Below are experts of layer 2 (counted from 0) of a mixture-of-experts language model. Rows are named router (the router's row for the expert), up (a neuron's input weights, with its number), down (a neuron's output weights, with its number) and show model dimensions 0-127. Each number is 500 + 50 x the weight over its row's rms, rounded and kept within 0 to 999. Numbers have three digits each.
Before each expert's rows: a language model's description of what the expert responds to; "comes after" lists some tokens at least twice as common just before its tokens as in all text. This comes from a sample of Wikipedia text that the model never trained on. Tokens count by the router's weight.

# expert 23
It responds to: First pieces of capitalized names or words after in, of, from, such as G(amelan), Fox(borough), La Trobe, and prefixes like sub, re.
comes after: " in", " of", "2", ",", " de", " American"
router:468511418452583537495444533501555496538494579559460491482558504489538430481455492513476403437497552499580472467517567456437506470554618522550481543477466509586454535532436588485559508502487454610512459428516477509509471510437544539591472472398504477558421486434485595428481440514403544507442508525516594567459569480564549407449554474481522462500488490509485515586583542486371522551525
up4:455432482431536510448520567485583490456553503449513426482555458498526561529591495455529584501519461532592409477487589510541555457447543506443473467539491501526461446591481439511423484425503528545431517521506499354533453512569516521525501531430523432499435411576500564548534596568536594497393501463468457516542572523486454468483443508463442523505451424514414456516455522424459430539568
down4:509402514444548451415505577472430477571465475512512482500434439551501517494564492455462550376648642454533482475554517532593453540577461386536503498531480544516363410541476492483491478394435456481477533520440543522560466513445514544440596448527531534497475508503511475537563438503418573529472460452510525478471483525456502439520534436484535534532480512543518532452546433585516511503523
up5:529482496485551520501476544518416479501603345486506409494574568507589508397501461542496459489396430461539462481496595470489496474496435491503456546509514531516488565612519533537455464462498517527442544526599499502450447560488533475526602593526444477481420463515475524577478547516469544451419468497438452537464528489448409439452520434543537578575529538488555428574476571429564468530517
down5:441551580414520521445498458592545471553393510552491519465567546532456570543513526538488563516539454548505451523459454481516470372463502516502438461449428434502509497493461571512513554419538457471489523421471474523452520531389601560488546497484463408562512513435544485513535392558474473489526556481489612524500553430466579441552600511530582533473613537470555544497492563588516523515514
up6:506542463505464481512436444446514567480566437553428504546475599532480472518356434503516537523505530524518465513506458451529523416475560452479464496525506464514404546482480492541402531440477482496409537554513566496504406454522493577472457476565475552499450520462513573565630502517587562524361517486502491517454463593470508423391502498576422394474462488519558426506543465478436443468483
down6:538688484518491527467407459538509431526529493511539605519463522531510574526472558576474507496504452555588481588563544552495503426513426380475496519524538435455561575475543555435385531487459578493482557538476480462508454436457523467486437496510605557483444423504547441493510498459525541380544412533435532455497484489528524536506518428491510478443496529497485505429426539569543490509431
up7:543470464394475591512467549499447503564489430554551534510572426559492453511552546497587539455472525436496577549488611480489510459413478503392471494489478446514413542541456485537524606554484476544550494460413515529430557484605423461523468486464510511469563527408559463535514463494486460583459489591595477517483513433519476488514493521510547541456426457534381453591528550555545545577475
down7:492417496448500539537571472508459521450465442555457399571497446493569425450515546541543494458408476471575526528527493509531571468448432482478452532578503557554497522444538580463452532409518525551587535483476567534472441557480543559424520484449444560475585487500537518654500449430623476428447474477531594470473467466555490442411499499516460594530476501519507469589486483507503577560452
up8:420547442544549467551454506470504509545473548519438496494597503613568514458428608525442575522522579441470426431452495584571463481527542498530490579429481513532446449498472478518490523397505474592444497463442578437545556491454561551557447488557505518499453545631559440547480529494571479452438468565523506476533490516568443556482612492449483490511466549461571535463475446446536406519534
down8:484515550498484452444487465439560446430523503557524555487494457505505460516464583433527502562468531554469465506475479421517477505424548501532469558400514516504485450495551538559554470470550590543504378528516368486530515398457497540536433458564377521502486494531501511444559410400514476456362546527487490563495512489465547421519439523407513607467501597467428560473507507527461562457571
up9:476519460519409554414440497429447571471564455557532494580497467588500541535507548584458470608360531560521524542454471491588562453545472453433579483514413470538526440432516478489479475433506486487520424539497556534521427445521450521501458439476422467434443453499625528467581554503489475462518410484468539545506528572522554453462473483433426466525441427472500423533502537511455497573548
down9:528567550592538484428410542530508615362547518533529602555477558451474433564541581553497444512595487501502479478524481493565491471589460484529518532461532514512463479505473450508407579580548535466403486518526540503496558504480600462467515499532534424528477469466488560487474495529485516499494543450516579456492486511499473431419425503480575431505458544566548531460564558562362394494464
up10:538444466462432438518520400518564566406559538534519476516444441533529474536516438521484471472366456536489434526471529479519523528455517441418465547484468428543407479480506526500516432543411499522485515446442544435476438526626450537464489435522447481406536421430511404538482461545521501453410533502533501466567505469529535571427447566492514575403473471471523496507420626430530554525507
down10:553468529457534440584504474549510425421571463409586467471503480489483594568561416421500568540487500495483540454558410579535522483496576465486544548490553548537427519452519469579484586492475509475556500522426550403438421527537462487475533529534572511567560437503427504574509467550507515549504453471528410525578455438531558584388510509514425501453436478448603550485497582497536490505479
up11:495416415430460475519466481501463525508512489505462543444568486521521483537475458507430462413543509430494506569500557490485510568425576447558442589431524548532409500491597539555501477522385382585557451499482449484574516409463500492553527495411512553478560468429592562464504460578423529552449499489434440480452559478488502493644477502451424539526449525512512498509554407466488538539524
down11:459494535413563520494524536461576585499407498448543522417549538493526566405457440489487480350391517542569542518600469530549507465533470536483397607475569544451498537587547444596469452452457508525543497538556532484472498481395517468543466529493431490548493474524486515493498482532514511451506466475345484510486521481540530554512491459468642510459496487532424479459582442522498482547515
up12:433451449540528460438556518503598584544564471496447420462579468500525537525441525488411504493511534470520447640457482505493564524561536482518504529429511469393509482483539528556514571604438497516455439431489568513401501543436442506464531535567441441428506462457448447462554610434501585493491573469417520472408430483553517516487417515511543474505451600546566510527462460526545491453519
down12:545574571533418459533418499469540517511493521489439442499539534539538545443485552479519550458583530545497465404455555521497550428592543522510404538570522495470528412579422489527467462454529436432496543521494492475445530583544554540389451557453591387583412481449491514421535624464499554457516531526550537559489421526543506479535463497527453553516439421476489459526499461471494534598459
up13:480530423448549540418461447500450577435552529540461473480488459523527523481440548534479584532519602447517435555431497513545541533568582524551531505535406488459475498489484436463565442570455511478390538456565543464503462556410399609515596459493512495503483504494578499484483529525499407369496481430507446538562479518473525448529461544497471438413503390500597548559542514512448522439512
down13:485495572367512417395522542560547505501550531551441415541467484436447487464505428563504430479521557511524422504523515532578503505461532513441471448522499510597477497494452451466497466472424454534467486505520445533510483540432493554540526528446473537551549389513613508649447540445476423485554444439600482391511480580425523402506456514459482451482492446529454544483498564476417491482517
up14:503478496476451461468488435457510448400470492455567550573540442394438483552481469500458466472448453498546431544522402511509552464609499553452414532534471463506464510377515513414499528535546436432439582511482520480416502587540563520464505450448492478444496473513480451454486433465580537461558524604521559490511494461546586433405491444461484442473573527447530440512472645443517524514535
down14:487440527487545531547411447522495571393523557583484512445481524470472545560569537467496435460441497481606495526542348539450541496426482533497523513509470470510501503474491451499463539495455498477525418523553464424532428549550570450461609437516606571445540470548418415481494432484550464541524550444556480494418490475487525574449482490561430451445544614611534585493487519520508462485472
up15:497491425488505576512502516450455474446506481589504470584557503492462498416540587560445556493517565499490614526433524417536427404466481464492476491510533526586482575591530605471411418457500535501499524506382453454594563544500527541529533503489493451551535463516563499425560502483440478578516501411459541582512566543478445511549446515480508566554393523402498441540545455539485482560539
down15:570463572505529520503371476560449452514598555575499513439479479548485454496467536556471420528539529512434488412558508545509500430490460520558486502472513575512387547559580487431474441514615522417417555457551564590500505518482484431512560510502422532611493468522533576502562457548493480431466576447499468421544500559514449478475548552459563615571525440499519503556464481474477470563490
up16:504465511511537544497466508457578545565502469487511450568420550534549513500473469501617508531516568526596573428463436476516555482576468472512489483471461565576386555384454502499567438543451486524480566402430503507452459513579524590500509506451429531473440481553426524545510456496470545553447658461551603453540559519534590525444449480461528440511450465564480501502493591498516542524498
down16:492508521580509519629473548478544367520456443496522488554429513434522531506530525390519489478418522388509539489510470552532476458577472435466481537525550615508505417566567503503514462561494463483533540602472493557530449455543549422520476428497453462477474582520549468450455504469520466530557541440495608546521571530484600553454439473439555610493542503506462496563499442451578582480520
up17:453444509448473433500445496501552504602490519519449418467487533588583483490499484431597475450470592447519514476468552463553500472575449514431552497430461465555417574490519684516493458543504410457378535537445495514543485434477543507541521426456464502508435481475533441439419492490475558472551592456440547570418545526513500495485465529503487548455437581546444509493500408492443547495472
down17:487484505511519457606501464475619493522540521503581552509467515461487381545417460429560449492536572561489427453656436424609547501510471429497447470468461562549549479532552496467474382589528429433475551552538526538527471465449489495557582415490451547506525457488533514534483459479514420437455463505465503553447580556502466443458497500500553581517571553523440501478465451454439495481520
up18:417488554493614527457584492464471576427531476521482435546527512480527498456437457523441561415419499590511564563452503492459568531460521596608574536582424539489515533510470563520538413439524486520500467533538639538514391444412502480514491502496533508435528494528560524546429512502458505551525457495454487525482484504526551452425522504388444543409498573497508472592553419459456529529508
down18:468532571494604502525569467569518393462485525471473533533511487496422513484589455427541436452409514516554479487569396536509554464466482510540569524594459448447501436562540465489447425406455458603539524504524493488545449450426528573538531523381458526511489565506513517581536453508484504435502482542494503537499507474424499464483461453434479554467573557450482400566609459553392486440490
up19:470509426496534517511531467556493441537483529515402528470560591426446527509563510570509407502430573480522515427487443458503483533469521451507465549529426508590470548554468416444506577479564527533455496578541428516524447463537573453601488496406513548509443416452444466537518494375504457537584440511428567485606512477494592514462607511553495488442557543472466498439452517586478443479545
down19:520548559450549465461516582456496529555525488559466460537508516522398572547526552520443404458459441445499522477600401547587498520456496580558560536431449557406482464555583536473422546510590471613485562490575457548491530544584517441649452453514492444505461507479435486501461485500485442568439525506504460563506483446561566486483574443511575478493520477527532460533457564422478493515506
up20:418534551457495567541450540441474525476546517504483421478497471505519551521452640563452478535552602547549509471514533480557442404530550426471414451485510548496450495518538563468556449459499452475407510548537538488595503469418535478498440485518503593570485478445460488403634591500460436577528498473433551459425490489430487494468507509490511510597511463560458421488466529534441500610561
down20:504464488495615549534597563522522472558440572457491521516468565572493468531496596493454506451562641523439573529486531453565495517508574442482565514397569543575379436540560509459533489571490535459476448488541518589565550538481555487554514412486564545490435506552463513512486503408536526573477413520509529505498504434450444465491457492458460484564569487489459574456512545579421505568463
up21:456537473551547475474461554493407413485572519449557549559478511534594423604519459518557416454505510509503464507415510507496533499591578523482552537534532562457535550482576577460524541462465441478506459431490459552531472505539463540514518473514443536481572517359521415549483547535497481530397601543468535443511501401583576483547402450477498491451599458532543513470574548473437506426492
down21:507470549505513435544580652536579531392546480470482511455569460513520492455477477510510553407464379467496503481469491433564593546452532471465465455439502411462608439447511474592559562522489494466528517520532559373572529585498465406476463525492554531461541595483488469465484517488490481473508572522507488618509515543439575508477540531503556514488496524551582458467498519442592488480566
up22:559550410501489510472552467550453544475482559587498471528454477427588367452500529486471474463518555412483578479516556510601492536509518415547559440478512527550477495460479566533522500553456578548527608500574512524419446514552459510492521549530428407536437482436507495534560508529559465517554508447489421507489551545522491393486412595551550449440498548611490461587440523478491440565465
down22:520571494460481519464539545510493471558370618489519490498471489431531458564440444550546482494493488545519452582450500521522483554466563525560515484564427470533512516496557469479536523585500482501455539552520530488502383463513494562575464504496463398581534422439445454595569545481434552574456480517543559553580605520552399485568484571462550389525540551559578517524542419533505484455461
up23:464535444443571519502455528509502569467471482491580471453485536531549573448542442431530425458465555518482475513507524441482518610485475381627394546505468491549461476524552502522569459540442456561602435558495587504519487465460484563538496392470519591494484502464526502484588491555492487501477556424545415587503547500470505447627461471493562407460537559555446438445472501547422486483518
down23:448432471526485547596515466466471460596461463429474476447536414498446473409515468424463508498518545567418540533544473520450506517625466459604423418526460550447478479434475450619437476470510421541519502490383485552457479550434507461611542493481517510483430555503378523581510516439491477449507486583488470482482495461469479433504537522499481492518631569457502485502559514528546514544567
up24:534424547498569544436477548464473397485508513504413544440511552504461540440489477456420574483496499423399416567484436465490495577529455459497499449431439475480388567474514551553584580485545562517481562436583569545490503499465530565446436417551513506549499476431485494452541544541494464503421478501519432467438568508460519435482576556471499512560433505566537651519518522568499465540552
down24:529379517444532480550517633487522505451490454546482532520401489537456553464446427579498496509472560412488529511426506502568572525523457494472546468486485540504488465541483505440474455438420461525544525526490455483508452588493428562490502586597416474450460487607445526403518473544457482445373529431484500537492552442446597514445504425467552473532566510605519515468591511555433491485556
up25:469409480498500482583604550549556593525478508669521435467462474413468523449517522533479456454548497585473511477534416573525605496509503545497470584462446413533498524534562486571468490452575507560517471514539455511478599454505577520528454456461450471565511560495486589470452455430452523560416498500489576566558454424458541475527524514475506583513492442435508429539500512459390477491508
down25:579387471469496499453499524467509513440580464519491411534484496491479456481546467460453555467416452485590525425763425597521554592541481512495505598577542460490475494508471502528491505460524458519459499496531465562482521513472450493504449443494537484489449537548577492478523496577479408511577533550442552566486482498487525521547473506512438482411384503464497479520489518484458434517565
up26:589602474473455463521560495492490570460561554577477497470484555487553547535454532500539508499457472466533627558454591441535590513486558450536485570490494494519472467476455489472549506421486582543483421402574532520420449513517514548497473487463414464569577436509444489488456443440416516598539475423522434576432543431530489440464404529448514516528592515430574433542548472447485487539472
down26:558543558439475475597514428539550463459460596574522505516474464444530487530522471475529434424446463516585544431472489497516544545499483491555544517529448564519464422471501548555490490520501543497603541506553568446513385458529443493655477521494418446582555505471488546465513459458517466552503483395530497522522569477507496588478473472389525457466461501565529484597603413485578514398520
up27:504427474558559613448444540488508573515561531485530472511524545512446451539507475446556566539460580433516431491429525484518557563475579517469532453479518447492573586570393542511486505499437453539429497525523620505527424451437588537521534531521451443470574456436428568537527554522505456544418416461488505567498475411540509467421435469569528483528551575499566395479439514534445526537525
down27:540465498511550481502389512490462504465522515506537459470591462525574528574532520544551504428464512529531525537528441484611449437486615429440499429555485488459495470485509596535503444486515537458499466533383443517413540561454431471531556538479516437631592496489493421427609434478399512477488572536505546541592495567466516404442481447579517449490507466512452524484540500413505494458466
up28:572532465513548478387463508557533463568563437446488573488592532404496600426488460578514506473484586540466422521485419486475609432554527446533436597537512527510515481554451541472561486513519550555541467441443558489550538554494498489544446547515508420473488471483564466438483533418516479534498499552439417520466537478528558539551506477558350423501529443445484518419491438560511555430501
down28:482507559408518518532443500480556461455466525528464519520517467447453610597491522441524517460446592497515490456433410534503596497511465509484494510477432514491479542431489493467508569429484537520555385478573477596529458563513503559470453504567424453516501460464392453527553477464521512560571622512510524555495573452524473391505539438430559461475560424518475509510574470657545503440531
up29:484483474465530549555430439501476558442504520531527568503549444504603493488495497483438451433514532413411475465489502425579540590448578472486489605511446546543399464516447494448537506523518492609510571472563505527461455517602467491417427556528428489579572484433470565521483505418473607553448609491562508498553472449477592516459417461485561488520444562568471500500460479524530479564465
down29:454405525506481496434452518472448449462524477487589470531452471578524507586493417555473573515456460485504446461516497604468409534482399487569568563515560567442625417508465564529552493510551547527588535525463511627483522525534405550432576525511559501438524510460419484510535555449508453578431418426558528523571497470513489556534556457479486461499546529512553493490432428537540527495451